config.yaml
num_hidden_layers: 9
experts_per_token: 2
d_expert: 96
d_shared_expert: 0
Below are experts of layer 6 (counted from 0) of a mixture-of-experts language model. Rows are named router (the router's row for the expert), gate (a neuron's input weights, with its number), up (a neuron's input weights, with its number), down (a neuron's output weights, with its number) and show model dimensions 160-199. Each number is 500 + 50 x the weight over its row's rms, rounded and kept within 0 to 999. Numbers have three digits each.
After each expert's rows: a language model's description of what the expert responds to; "gets" lists some tokens that make up at least twice as much of what it gets as of all text. This comes from a sample of Wikipedia text that the model never trained on. Tokens count by the router's weight.

# expert 28
router:564605471530532521521466411510604415512501478504510465502447545480477473498485524556483467506463546485530479518540574466
gate0:488549437398539467505472492524501514452522509517440502555543565566568543472486510517522410562421598485435582564528458490
up0:453534488482614493615498535519542412524610464514510549586592407584471490462504539453588499557433511368590552556493615501
down0:409457458484576535534470561446518457531498523419499550468444477457422403535622496527524363461539490456495531466549612532
gate1:476554460469510530477532481546573524461527545502410475434521434605548545504451440436514401568567580425483482570514493506
up1:608484513508533579476551500437471560587501474519454422521658463528466463592463558496464553541560555592557477432525483471
down1:461503511500498520484572579482476499508468470485474519563448473440419560617548476501445477434557476508468474539472423542
gate2:460553480407508517594486495563473495448491394520468510466497511427506529442531519507609530411581559501514526504519538524
up2:418435506476599508506459556550447429492482550539612484464503452507591531473473511386527496526546470552564488582454464445
down2:458430495534434515547479513453516493472460503450450481512503509598528376548429562491551437493393495554555496482482551496
gate3:545508486416484388517558678437473527485534502502528568459403562506545511580570498472491569420502524523472512459579459433
up3:525531462442397474514494543465548453489501467480468533556467494511418531499507457492564508421501487450403375459468459532
down3:481476514446491453478534539500495543547510512534417529491548507610485494505505512501594475487551602504492460455483483532
Description: Single capital letters inside acronyms and codes, often in parentheses or lists, such as IHEC, LMS, ALDS, DST, FIFA.
gets: "A", "S", "C", " I", "N", "R"

# expert 15
router:501567453520420479550571452499484495514480540591466512500480447515403482494495422519502523502473499492545399558529514531
gate0:513411558446557543512547464484549499444520491531527412504483506501506434484509430445582570429481495546532464453471481522
up0:519496470493479543427495487407493554518586448511441580524534562449487462463509507487557574428514525523575458600418562542
down0:412495494463520448494524586513452546390482470496484566598506476528577507498540487448485497517458519481464510582485532472
gate1:442438544558505393597486577500479474463499516519632522470455446595472486511487506497467460577494651523488597494442551496
up1:505492521390471581521437429578514528547461527450507509547557556472547501542497445380591526439556484530409526526402516458
down1:461545432482466497520510540475493531532517491535530506533507506422507471518484459536531416530530449489514526538555502457
gate2:482493541472496479536564608508578426588471530481495505564421371516509533467532496563423492491498468533457489604465454534
up2:470524465482551571529540456423437579575480487539556484518465421476598529577560486479478515521432472447527481492483461494
down2:528493434460484527546488481454563501495636464461486596565554489590506537519452414623550452454428502499505539464449510513
gate3:486514507479516534552571480467433548473449500452433585466539481523478554528447525571537510522524457576446504486479524483
up3:538479466452476505397526419552436481541410513522471469472412551425571420401496513494479518475526562459465572479531476528
down3:446502546528463431531555514496401501449564552518433466433432419526527618491443542459503542567519556625526480524445562519
Description: Standalone space tokens, mostly after the, a, as well as or No., just before the next word or number.
gets: " ", "e", " E", "ro", " Ro", " con"

# expert 17
router:460497474464509478506536458498537470505505469625457508505377482520473519478522438472459535507460583507476420566497524591
gate0:473572491487548452485438483460483466480520489558536491512482476612463485461543475458489522534515502537467519575422501583
up0:522454590446514575511528583525559427438394533579507423462472495484432573509519533575510605537456432474551507428402490513
down0:634477431501461509450528454396462570504435484562444502436596544501561402443504504464476429463559468443473447516539450660
gate1:501437554535514518510554496501485521575509507493489618498538537534480463551461477439524458506512519562474527529489496395
up1:529478674498574554479537491526524426429513566519466550559556506472455513521497449476519534473516544566438536483494515513
down1:517484480484444517491461522464434363484464556488508512395443477530439513574512526628539513498559477461520447474466641356
gate2:459419511543483454488527587497559427495472460492478449538511497571616501525499507471559575465355542413534528426404444474
up2:450613522454499456445570514624437438504425523492480579462458463461481607479450521500466572564459544611499479509443464462
down2:465418429466386562542501421436520494547494529416565504463472501472535479456421328466489480535461464549436425432504442528
gate3:449449502527495438500440568557442391568439543517469437473539546484519501575450568401543630541514521485450452513479499466
up3:550517484405465524602506514477505508620475401594493493503543501510501425492508431616468555402532498485479485463524388481
down3:497471447576490532450580572620500480454534570571535500522479512500507454478509500516555391440523482550452473473563439537
Description: One- or two-letter opening pieces of a word after a space, like f, F, st, c, b, He, as in f-undraising, St-ade, ce-remonial.
gets: " f", " F", " st", " c", " C", " b"

# expert 0
router:548568501478535441551530392514537486530464467609357504537517491419388520582473436479427502530542562549483470524513503551
gate0:533446473492445507526600428536456513499419511461473504469466436449530555471393597578480461503440522393611411477457470458
up0:526517489461497535473518527556436544500510509471504572490511553596516461530470501561485549549583452457458426397492462431
down0:485540418435495507454505547414506536503489503497506454452440479568590432507588496590512546575471560394558496447556472468
gate1:524551489462528474560469454528486496498530476520504511488558539570455540517440425559483501531462466484594475547474472417
up1:523469441504526447496501569487512526576551566449459563473473465569483454477505517514464439435525530483480466595459514515
down1:517493529506527556498518548499474530596570500533431479370436417465483554438524477499570529518495555482510453467559475542
gate2:468564459514490447463421481530518477516523463475589463505529441523554481602603495436467481530510402488506441599478553485
up2:545420500497384461534500525499490513447527532548398568509491487458525446517496627529469523437499547440480549501631538556
down2:565615562604527495467494568615595478586401533453493449490534422524499466456549475483557437438570483462590559569519495642
gate3:528503554496460512358527415561466565530567466520402417600551538419542465466517469510587580442483478435506609478454384496
up3:493548424415435520492434465481506511377522469439510517553544397480467438441493501453559456444495496384557493496401481432
down3:447526486524457498495460487452429504490530507540558500527503400482538455550499539502544523521474403516545556541449523511
Description: Number tokens and digits in statistics, scores and measurements, often inside table cells, such as 5 km, 65 years, 0.
gets: " 1", " 2", " 0", " 3", "2", " 4"

# expert 24
router:496565459483586538524546441502554487518507510550442511508470395526474454476478478501532560489456499495514489502452463524
gate0:477504490583475501524498485461537495508606421450484474560512445565465488444482404522497486529471457578493464443488531478
up0:529522631565594465523391515599400472513398504499459532511544588440532546380560482506542529522585539555501537510413485561
down0:484543427587475514592500486544472429483497536478496507503558525491539466460551498550516572553461622556482431455572468385
gate1:440481465481483477590520475439549537496498472487537524485501503468463517479531520482504465490534507480442523553543461551
up1:441573437485485626430539523592506457496454451561523544519587531489489472545548453523476522503452463527501505541472511443
down1:575522589536514513445448474526554547441591433462539561456507531484482410453524472578519458457443447596439476496489523442
gate2:532605485517481557540553478494502494456591544441476476459533496437520468546526458433517630436460416454531507550555548525
up2:479535434572516485429628506501488519422477499462602442535476427520471387520477469541431498538588571417509509517521491477
down2:523493431556561485543494493504503458564436450350482496463491461477501475543460532547389562478532463469471479515512466564
gate3:486541416439571504614499522564457335502484515535545431481458589509475510477525441521557529435470571472481493516462483473
up3:498429500381445539466464516468542599575537424472431441539471540497534482480492502475381524544457571538474493515582443543
down3:491370397529508478460503484582523468531491473499568420482454499567531482626388410418479474539487500634510432437479448373
Description: Prepositions and year or month tokens in date phrases, such as in 1990, In May 2002, February 19-64.
gets: " in", " 19", " of", " In", " 18", "20"

# expert 23
router:439547429494502506550490407535588509569528525561499576477436471525481468542488397486501471478511533560545495520569469553
gate0:559444470522532467491411463507514604504482492403490524456475514609558513469508505472488461464484524506484486458469529446
up0:462436499522457504545592480545480464460404565532444484532500525529491513582566559518457462474516483489513550439552529546
down0:453486476411441540511487432555575518536558446506561479410486564420453414547456518426420495514419508573418492515447568541
gate1:515420360467487537566508452478576438469610540451472470443493426554489465515569433474455453563421480477460517549533470547
up1:443456519478558441474505500456503469444508571521477496522586518504499488539478479486475520515500497490388482515562503475
down1:576453478522475472521567495558581436528551477522526495472499450488503503459490482487503489464556492434504449397459542579
gate2:453455526519470496486467515523463511495475613520538486479482487447514479421430535477401496528507589552569563574545520483
up2:518520567475529488441479584457617491510574440390592571399475468470527538509415596497543466512538468483437530453511505489
down2:419489522397437432451383513552505588476461501463487446492465430522399533410449488506530390476501437533576468545570431446
gate3:599512487525450465530552503615403549604519410478499426430411510531554503500429521574590423454573523534534528399549571588
up3:539510474483511568570566519528448512562503514432538367547520528491495543528420505527527480556425508478503419517473434543
down3:501566474474536474454518516577516600517509517505532473460497480550489542501387577584504455572515443486522444488511436470
Description: Verb stems awaiting an -ed, -ing or -s ending, such as sugg-est, result, represent, include, provide; also not, who, which, and == headings.
gets: "==", "===", " not", " who", " also", " which"

# expert 18
router:495531463539528437485551451523587521491445450563388485529423486488427486508497501552462482521485493455507415464506585531
gate0:483532479559509414539577554458537477494456489498588582509569547500460569533491454546547527519480385473511465504475561441
up0:444466493499523466524508508447466529555351472399559520435539553595502539520417551569514410454466485443507451426416477440
down0:520461517581497440501459432463461421521529487482516414542553493538490512533461499380520547425410568496578435479539521476
gate1:398483542484432446536490465579522437574490533482469502445509465460497454531519510605494415504568566468407487421490500486
up1:450395554564665498496419473535495551433471584590462400493561491506592526471587547625514483534527517479545472446582563503
down1:554521373507562485525509538434468573508459484425429522505496524450404541585545521572495459442517480520464476442427475538
gate2:495557408485483494540503458476464452523481515456597531545484554538418586485532538371507478500488528449488503525554452411
up2:397525504535469569524548484506495497426444516482496545502557537512499565437523555485500422465479527543477438573551509484
down2:476499477504441535507503559581489549520504516538489567415475490487527534499503512550450481459489467500505454476451556536
gate3:483451572482522548441567504556565477536474503526464514571497530451512469424545584461428452519481449541502492514531448487
up3:541544451485604509400488549524474551495522506499465471573521564563431534473456549491491404493427411455475559501500368453
down3:523430460481593494438467500477498480482627457542474452482493472487557461450544506595529482452544499553552423489516478552
Description: Pipes, line breaks and row rules in sports and results tables full of numbers, such as 6 | 12 |, )|, ---|---|.
gets: " |", "\n", "|", ")", ";", " —"

# expert 11
router:547533508533527458548514498447476483533422482601425450510538453440492478433511504529547542502518497562531459504482525509
gate0:502564586385433492371537475512529469520531558482530501480541569505392534483526507478595499583515436462496457561519498371
up0:528462485542629456435466471510515564524561546516568504422414551402550460555498537528539556492485480542445402500396498532
down0:500442550519493467524595496423506517446547540518530534447499480526538516459549573582351518551496607565545489529504508523
gate1:474580454498510514525458464488588507495541459492518494559404559508458449440550510524596557472478446439474553445474494473
up1:439518585558451485418454445583512500484455506483329457510555439452392458575499528526542571512495435581494465567526483519
down1:522474482440560481533507545532565501539496491459497571480463555526521450482519505464468480490562558470522390471536513536
gate2:453519529512525500454557510474552498488479539469562441534482512465595569496585548498435487458469465490512518461542426491
up2:415479456444491466559457560454548450552534472473486555434507550554530475436513559508466512523474507367527462450545475476
down2:526471610498460503471546370488418496539546461510473557533580486455473549524484570511574442435482598526343543513535418416
gate3:431462449567459485470473518480464603501494525493491414514541552493399510566449495503499450506500481411465459531543567541
up3:383493485536492579500538515416506451566472486513428390534507559495470438521455572459514481577457465453554379425535488543
down3:569488508458464325492540448445507577468535548540518439440590515563575487522561516549516438451528517561491520511430460527
Description: Short vowel-ending syllables like la, ra, ma, o inside foreign, often Spanish or Japanese, names and words, e.g. Gla-snow, Ta-ba-sco.
gets: "o", "ra", "la", "a", "ma", "ta"

# expert 7
router:531590479479619433524540480457509566540489541636523563512464530433495531525495436547521534530499491454526462557515506565
gate0:420495509506448558556502630416466492597410576531488454513520456539454456448405547436463571415515482474430528390575499480
up0:454524525508491491492596524387506527547509485532522551486386471538476503464508489481479601507480596501460546501385544557
down0:486430503481510555498513536424480598560529519478484592503434498456442467553433450395432495375562472474489498527518506511
gate1:515523456516432488388530544474419534481524402553485438415436458425423473517543403442522462486502563533484423591448482485
up1:485519552466519446521497445543475532511519523514523449531552538489481501527518577531423486519503535615479509546481456459
down1:411418576506488499454468414477546546450489509499478498520471530488571495470520520506512667460491528396492501452496493476
gate2:460516500609480517445473569614444507491551594453549477517508517569532490409409518465506488397629416489463476489532453494
up2:421538490512584503486474484612503594570527467516471487474557462578455496436461519557555574464512452436451562547544452458
down2:526441513568544443485555492567503476475460610436561443490442475423527450483462509501478431564471542485470435528498554543
gate3:477484424535554529481502522426421468510495523532524497464421533445504526488485443528412565424507479588524483416421541507
up3:430524405562589472500421649586532537522522522511505538521461533523516473568476451348564516467503443497540479419442492484
down3:493469555542453479480547558448459472442401538386473514452508514462449518472520459517460467457518502475417535480524479554
Description: Two- or three-letter opening pieces of names and words, often people or places, such as Ju(lian), Har(dy), La(tter), Mar(k), Bra(zilian).
gets: "ri", " E", " O", " Ma", " La", "ar"

# expert 8
router:566555440523507479529530452553517411488487427600503471474488433482427441537493559529543500530490481491478491488574527578
gate0:515543497535439467467531429511487436467445515528516479465530539509458422452510502549510579497478458498615549511428495504
up0:509513536417411541456491515547509581527552559501526422527510454607539492475520556508418568426467520553558558455485454418
down0:534454480503509470502519478605490555537481445516545592534453440449507533500450440496512444461540514483475529442441464519
gate1:414479472508374525571503612488586486549445533481424522559474422457535483590484482509620522591462422399499520366508513541
up1:511469478470447530434454551445476497583478525404378514495505469549474512383555494492428535467539549473529470557486443436
down1:534459501412478471494479515543489461498537573652528519556520504576588464427469557522482489475530557451517544515570545441
gate2:485493467523503547477496580432476498530410509511496496460477530469476439467511529436566531482506473512485533553420428510
up2:574495452392511587525506536548415504552557516512446507559506416508587520562595480518465555452540514528487453555574475448
down2:442440506523405482516536550592436534535504425504487511503637434438534415513512557493430521484578424412504485462512491503
gate3:492549499415529505527442462536468614488497430534499561450536606391519494576566489535456531467500492505514517477455493533
up3:520519482498486473572546447516425409506419476552399454550553490507505474523478548445550463474531506448469521560536497502
down3:498502514475509403521536488530544400495574550538407530461608485549594548524442433466481478441494543454427552429475509501
Description: Determiners the, a, his, its, their, usually right after a preposition such as of, in, to; also prepositions like with, for.
gets: " the", " of", " a", " to", " The", " with"

# expert 4
router:508529514526508455571539381485554450460463481495492478476529446523457474533438408575540480522459486452460462521517537528
gate0:549566486454502509542517419475530470475539576480545413470579516559411443533527487549536520483469492496443459660544538487
up0:505462508457477450526466492493546536491502494519524487554483384594435521475387582478481459475430507595463450552416554520
down0:474590495558546500530376472440488486524503487477476449530627515515585587557543442533533521560559414447491456616544504553
gate1:513451471452481464604455554522475474519458562533521537443475537519413581458493570563465522525514455488487542418402462502
up1:561549462469494506570445522414419520497491443439412483500508524402539540477515534516460514440398489458539541539428443520
down1:437473462515436555502481463497438469478465439526474512533475468473459572519495551463607605523493407509461456480460494439
gate2:563383434485496544439477558515462525562525523565549496524533539404471422508557588497480527562486443532425446529509543421
up2:569492449518484446460410517565410559524544476536542476423430553398457431528551581477526523564566420470419497522444596470
down2:543381602560551540488597548481501447474491523435522485517463538527578419436432578539450480526506440530507515596441472495
gate3:452411517506415524480509508593476505443552509411513487511478470484458489529500476528544513519360564544469508501550511528
up3:589517494470473484560483517479460576455504499519472518502613541490455497507514484504483510435505460494470475489495484550
down3:421458437444544526512521528601581433416488526530504560380489499439522483453555444526513547520599548530456451502529449584
Description: Single capital or lowercase letters that start a word, mostly surnames and names in tables and lists, such as W(agner), S(ilver), K(elley).
gets: " S", " T", " W", " B", "w", " M"

# expert 19
router:530567423430563510483508462507536453536386428484456464524505439492440508496497502535504545479439558495520468465473516597
gate0:429460545559486545529523485625407508537452504557511577525492592422470583457443443513575500480491525491470448540517521577
up0:492515399587494512543461468492523509540510572543501502546494481483568487545495462494402568483613562502469430576429600440
down0:409571558466498399530541514463462544515497466475514538434549551514442484551460536500611438458542560531481470504457532517
gate1:574514418497535433522516474621424574559402568496530485522500562511524460564440552466459499439601567541505473582485458500
up1:494523436494502492525511517441599515475594420442400563472474471526495503430482492486495485553513491474543586508535431415
down1:538549479368553482476565436604511462510486477479561464464479495468472483413580438536546534541530494418545470536504400476
gate2:563530447518484492461518518493453496523502481564473512416494535495577570569488537467447415461528457612503452607558537475
up2:510460559493507529521572512409513516499540523489537502468501535510449364500398512512498555485420485417455485518472549507
down2:549604415466465433546495433444487558444546395489533590537529562551455456463467555502545455361625550506523591561544477516
gate3:521548453487462475470488499592520381511453459514494465544420498577496568477534570432518500481543451537470526560490445507
up3:518480544508525473459518569466473492567513452509458500457482505511524514491532530486488547490578559481501532503486546552
down3:417493596531435572426453546482527497426475524545499425511538475560492506620460489504443483551582498517582530504446490473
Description: Prefixes and early pieces of Latinate words, such as re, con, pro, de, dis, and the p in ap(pointment) or Re(plicas).
gets: " re", " de", " p", "p", " con", " at"

# expert 6
router:540499450493498519583634429437532477519536484575476522482432464511525409549496503568468492534511456485571440538396529459
gate0:386547577511545573546447479576491475501528446506521527417416547428461451553523519461488460408484459564483521466401525469
up0:523525526515565481424519442536511528496416399487533478443417539454510527573478559476509476524471436453530423425418447589
down0:562492491404594518388561550536465455451514554461482502496510580494533484581448584465517524436477564533500539453463504393
gate1:487488403409552455504447503389492556420444603481463504563533549518469537509519495472446575494535436446480536537430490468
up1:519506493465529457556476510478577564559520544507536478509523432483346518394479505544478466446508512510502492529477531487
down1:560379516473591498481541496484492524404512542496518494591454539451571455518472456515513484559389461416448432559510495507
gate2:437530546505506549512507396466557434513513507496477467543468554573550500478488465465486567468492472527483467498429499482
up2:526472507475504420666488442578511409476511469569510436484466465519519569405652503560433497452508489554535535536489562500
down2:558502513507488572417615483477688529525479552497453429430448547571549507422550433483481500501538516494556499532594512535
gate3:542472405545350496373471491439496523509524496491472460384560527521517520512513425455491577500454522514580401486474576530
up3:441547458537464514537638475565443527492575549566567601595476528435513558531481425563553533548551552428404529491449487544
down3:558529476445410535398673480490493488526573465601487469467535450464486554485506464543494558523455487540569543427540569460
Description: Past and participle endings after verb stems (open-ed, rang-ing, rever-ted), plus verb forms and particles like made, used, out, up.
gets: "ed", "ur", "ing", "ated", " m", "d"

# expert 22
router:520559436519510459570466427555492503501474531564379496453489414474467368474421528593442477524472477447440419503448493499
gate0:462454498511468497533462533445542519444474492409546480428528506519532505487567533550522461553443492434551495489510513470
up0:488496536476566458555552640589489544478465437462464445539451548504583638535466503492456515483471501448538567434383438466
down0:478539540504540516493396451404474487550486511569551539539522520530506569593483508486549549450570487466533483459489590457
gate1:531501490544540511567454550575511513550381544517516544509516465536522500528653567474590497466612530548425512473541478625
up1:450468498503538563526562433561474490525451454548488463479552561582482458463485497452447460567476507527522549536602422519
down1:476525509495543483402398507428559403493525457526599526470475446492469447493505505482623433360607472502500501526556443493
gate2:515490514437568482464508470507491449541429421528464543494478587570508588445535516468446519590508476487566544506542520544
up2:516438431483438455485521488410504528549545397517552475528446461547511462546525563500522364494522408501536557588521552589
down2:430485604425477485474532427406535542559543522427543472502495560560588498405522462522489455413502511519504459478539390506
gate3:503481500485465558456513608433488477531528489505475490550543520480575527493545479437494440485523519554506462643514453536
up3:418447504500428462493501514465532407455577493465502454378540556465480486505432529512487456554472556436537576454505487418
down3:545516498461531465483446408461547489522545526463495517435429532532438437495443494507523451520580456479561507479531419480
Description: Vowel-plus-l pieces inside words after a first consonant, such as ch(il)dren, W(il)liam, S(il)ver, ab(ol)ished, plus short words like po, El, plan.
gets: "il", "'", "al", "el", "ol", "li"

# expert 16
router:547622463541498521497496457490559485484466466475391463516490462486394537577492447502503521534516486477479479564522495485
gate0:536508480481523423459480544521564497527483612476455469519494466471512516501434563554513441564528549621489565561557508525
up0:472399435551411595483559603488552459524527523554494480549494437570470505414472448534457496510492568532451432454595586451
down0:490514525477595445523547514511406508392447503451508477508550520457473521567526522518527555527499412523524529495481519523
gate1:424526532515479551533486534532419416590520476415545498526542533461474449512571591528539533602504492453426458562458543481
up1:489505553509530571518505517457479505490495469368483495455530539571484420475553486510485527547521410528394452532538534429
down1:397529430499465465417551514555543457449496545508436486503496462538433531552646499591531479532563582512569528524506538545
gate2:435479467531441441516426468402440490530503564507537538517558471566519511417516477459505474393453592491550406447463514590
up2:531496485480524605592508531475525405600462438511464535522395471579499517581502513427587555491459501528417449503535509412
down2:494548493559522558462536576579491556501517459503509485491539537586465588586566460500495523605488544572509436479479544440
gate3:555489508581550545545482447520566533465501478557472484405493465539560534464404442474445485491436412487540367432499460421
up3:501483576549435473522529531518515407540552509461540477463467537482579503461489521413544543533458490559504475462512521514
down3:570440581461518541562410462480525454520522505457487445541428502471535439514571319494463463477446478456487488452515412484
Description: Final syllables of surnames and given names, plus common first names, such as Brand(on), Donn(y), Renac(ci), William, James.
gets: "son", "e", "ton", "y", "a", "i"

# expert 9
router:493613456476565442559514498577503460558442458550440506581494516493475488409459526510501458535484531515448401506448478524
gate0:467461477508421509481549524459557544500563413491534512456577464469466496516447558516447525536560477499440457535498447467
up0:427467413504535502504585436536552498425468520443478416468494582565503539484453451442521456498457525426647583424480496421
down0:482511626457488572549593436563531467521582538477533607484533530573521613544500448493478549490523526510458526487496459464
gate1:536445430531519522450496545506545604468513452515511496524491394500384559449528561510536476510542476572458477509543502436
up1:518461552453501434468469463440512457565511535581486485481449496516511438551459529466514519541566557498541492518512567493
down1:592470500521482471587571490489499468541486453510438439491627607518570542565438482478475563382523468510450447473590471497
gate2:509554456499489490518458479490496526467514402599438515568480519513581488482508499553503483417416529505570474481569571503
up2:619587487538417449484569455550572466427564492488512513588521458576497484533435536515436528438475426539497462531490442386
down2:449495459425517528482553522444494564525473417471555555504566529510458534477482502479487703405488505509605573537426484486
gate3:546530550507468509561516587409525441459460512504443455471576493518487511437501539568533590532512481472446527515426509500
up3:460533554562512523457550558493510539512512506491476499515490506462505555536516507493632501432479488418442478535536516516
down3:578567454528522473521546487502553493440462472524549516499473481490529528494472528467568482596519501510468491509420412507
Description: Line breaks and list dashes in infobox-style lists, table rule rows, and word-initial capitals or prefixes like A, Al, un, sub.
gets: "-", "\n", " A", "u", " Al", " U"

# expert 5
router:483538462532551498554460497479533439494451468533362511473440505505436484549501447526491456511551514464478445510537483605
gate0:457493504461499500466441447619395509501435491471466502400527469499427477569469491453511560540542429406477532541442371576
up0:476513444559534471481424510411557533438441490498418529561503423433458498489461404512448504544540521511417517464521541515
down0:471452544428469501485582517426422506502554458577519461525535592466531512462499585576427481477460528462549468535432479499
gate1:466513463556552436422469539521463442629618559511487537513633453454522536506487496526489465586512541555518454435581527450
up1:493534433593513465524582559521438504518513455466490561491464457533573502486503472420477481430421520538600527557530551489
down1:422434564549461519459411542579540436515567495603499538495516477458558490472563530447458466388527516433434534467448561461
gate2:401500491570577506511551557489533571414496463528497428442556550502460505550426484436509557567500430444504588572499578479
up2:534442493487337509470511452512464519508510556550555529513467446464437522494446468508471462465426479476533502424489445416
down2:549429551478421437470413512511496517497521605441522563473588592484493564495544519541560409460465488489450447472504549523
gate3:501548549390442513511462461507459470477463469508550444515508429478473461457399506441482540503410444404517524532428523572
up3:560513520553534485412575524521479519586579565399445472431485555429446501483582414574537467440556506620473441452422522490
down3:485592501535490504569555549431468442530526519523625510516507421505506467422465591561586577572482516447504450470522406549
Description: Line breaks and periods that close sentences or come before == section headings, plus clause openers like when, where, because, However.
gets: "\n", ".", ")", ",", " that", "=="

# expert 25
router:473484448524513460588488444501548496560520468610466447476476495466500531550551494550443487494466463547585455524539548604
gate0:564399455584585582512537523472552499465541461500488528518476507491525419548469511557537487441500535532457549504381548579
up0:538467458555463423513460585444537543572489531552513480567544519489412513504570475488472495585608464492532522547584437362
down0:469547530524530502525537442446476516485480526381461541505486494518462506526444462537528518451479553506447536496598535516
gate1:535519437508479422462550536442531496486482458500464502479564514387524493513516449440595466565512571560425531517478407543
up1:459419511495522528531540543541441493411491482426564466578418552540512497378502533451373465566465518481531545605527569492
down1:537472466531488540498480421450561404538522514525530454470484406417474538531521487515481471535519558524473485486600598474
gate2:437518520452509571504526494389500529518516488562578570592501524536560600492496534500510528561440481411436479450543465499
up2:567547474529507416534480501555479548501505559413566452393539426438397521503490392459491516459546519461434509411485541512
down2:519486469560475488468513508474533559461551493470405539507484521505546458450449441434501465454523492482583414535494492541
gate3:565459558436516543497635422443538506468484509561546425529561473515510484453449496530454550459489513445511578523442445517
up3:589551499477460566565496423484499533584548484467462456493509409464488560456467491523503555501490525484551652461418426511
down3:400582426477496447417452511543501450469525434554508471510551513476400492471442536569509481519429478533469511571415431517
Description: Middle pieces like re, ci, fe inside words such as sc(re)en, prin(ci)pal, Pro(fe)ssor, plus quantifiers all, some, most, every.
gets: "re", "ci", "im", " for", "fe", "ne"

# expert 31
router:522544514470522466549518446527548472557507501578478477471452407493448463518512536498507505571558507488452460467490506529
gate0:479462541399555502530500493564489443425532561520504509415488479474574516511499504561578443404505502583547497476541488464
up0:589567583531583474461485550508497474502440478458425484520484463448449426493407476438446463541469551523421512599442551469
down0:507498520483476558471427488440476513507482538474472466513575551566526482601427439501528467449550425564469568523494464577
gate1:483486547502511468545531489480535510565495414449515559472449558579635597511576462506560475495437458535560502553474451546
up1:607551543515430500517506577426529425488466576451544524500485510476482460569512446411455535534468487558481570507598462510
down1:502518479449543540523458541501524476527409548491395436530533506536500510487523491496471537333472497434498574517495420587
gate2:407575484509446560520549634597567501451537527521503501536457523481450567587580535534561518563461539548560548534506544554
up2:570463516491415489581421593582522536496515520480509518380513455544505509529515448523568495559520464582521462539533514459
down2:594507516475531511490560560578577510565538497436457466604493582495474478534488503417340512570575477541539437400515469497
gate3:462528494528467476602493531446517638490510507436487540515516438548491519431555412513527587478539546546541475472548493536
up3:430479494538470494500507537578518549508511576476554511532464515535484536484552483518487547592496494513492442456432534561
down3:453428491540477603586460549444457510555542459526576567529403540432533594507471552508556468354522520398531543421603420552
Description: Single inner letters like n, s, h in names, plus byte pieces of non-Latin scripts and numbered-list periods, such as Li(n)da, P(h)D.
gets: ".", "en", "n", "y", "an", "in"

# expert 3
router:513549451441511461506499437468545526481544456547505472588412426475441483582491487579506453526500494529464378472516582590
gate0:533542565480478572510543463387472527410500479476444469502524495465539452610511443609521557448471486523562564452441509525
up0:464527495460500577594511443490431554494415499514436518530440437455520518571548483540534524487354485530454594528454438364
down0:533532424520504434515576577449475510491509458506460539445455529447539480559581507482529506497461544480496463450543490554
gate1:492530469446486447609454600465563554574528397451505409464463438478452592508517484580535522529543479486542442511570526400
up1:561423449516448550497651409500528566492509560525494589509549496482522440443564456463516536415471487568399431558538590513
down1:489531531556534487523553519503435424487517525554483521399542514586477545588593494483429539458457465559427565487492492565
gate2:429481459461577528479435460565510550469461489463526453580493476433562535562567513380491586359481430489519518502539535468
up2:495463498492555434486501478527386522478440554521458494547494507536456484472508454499604525506496535537510516517432400521
down2:428552477492490452455580494526467493504497398546549432458444475487527555572504451537549546536522513528537510516500601561
gate3:460638484537445572534475516499487479485458576509510449508622617507601531510489438454588472515463530509502498523485366506
up3:413453481452518497439442415574506588631505510443560579496450490411480503462522532490446496623526445370514484578443545547
down3:516535519449550568577457399463458527526486575468517528481459548496513538471496501458532518420542534495466541443594505457
Description: Word-internal pieces inside longer Latinate words before suffixes like -ation or -ent, such as concur-r-ent, coor-d-inator, intell-ig-ence.
gets: "r", "g", "l", "t", "d", "b"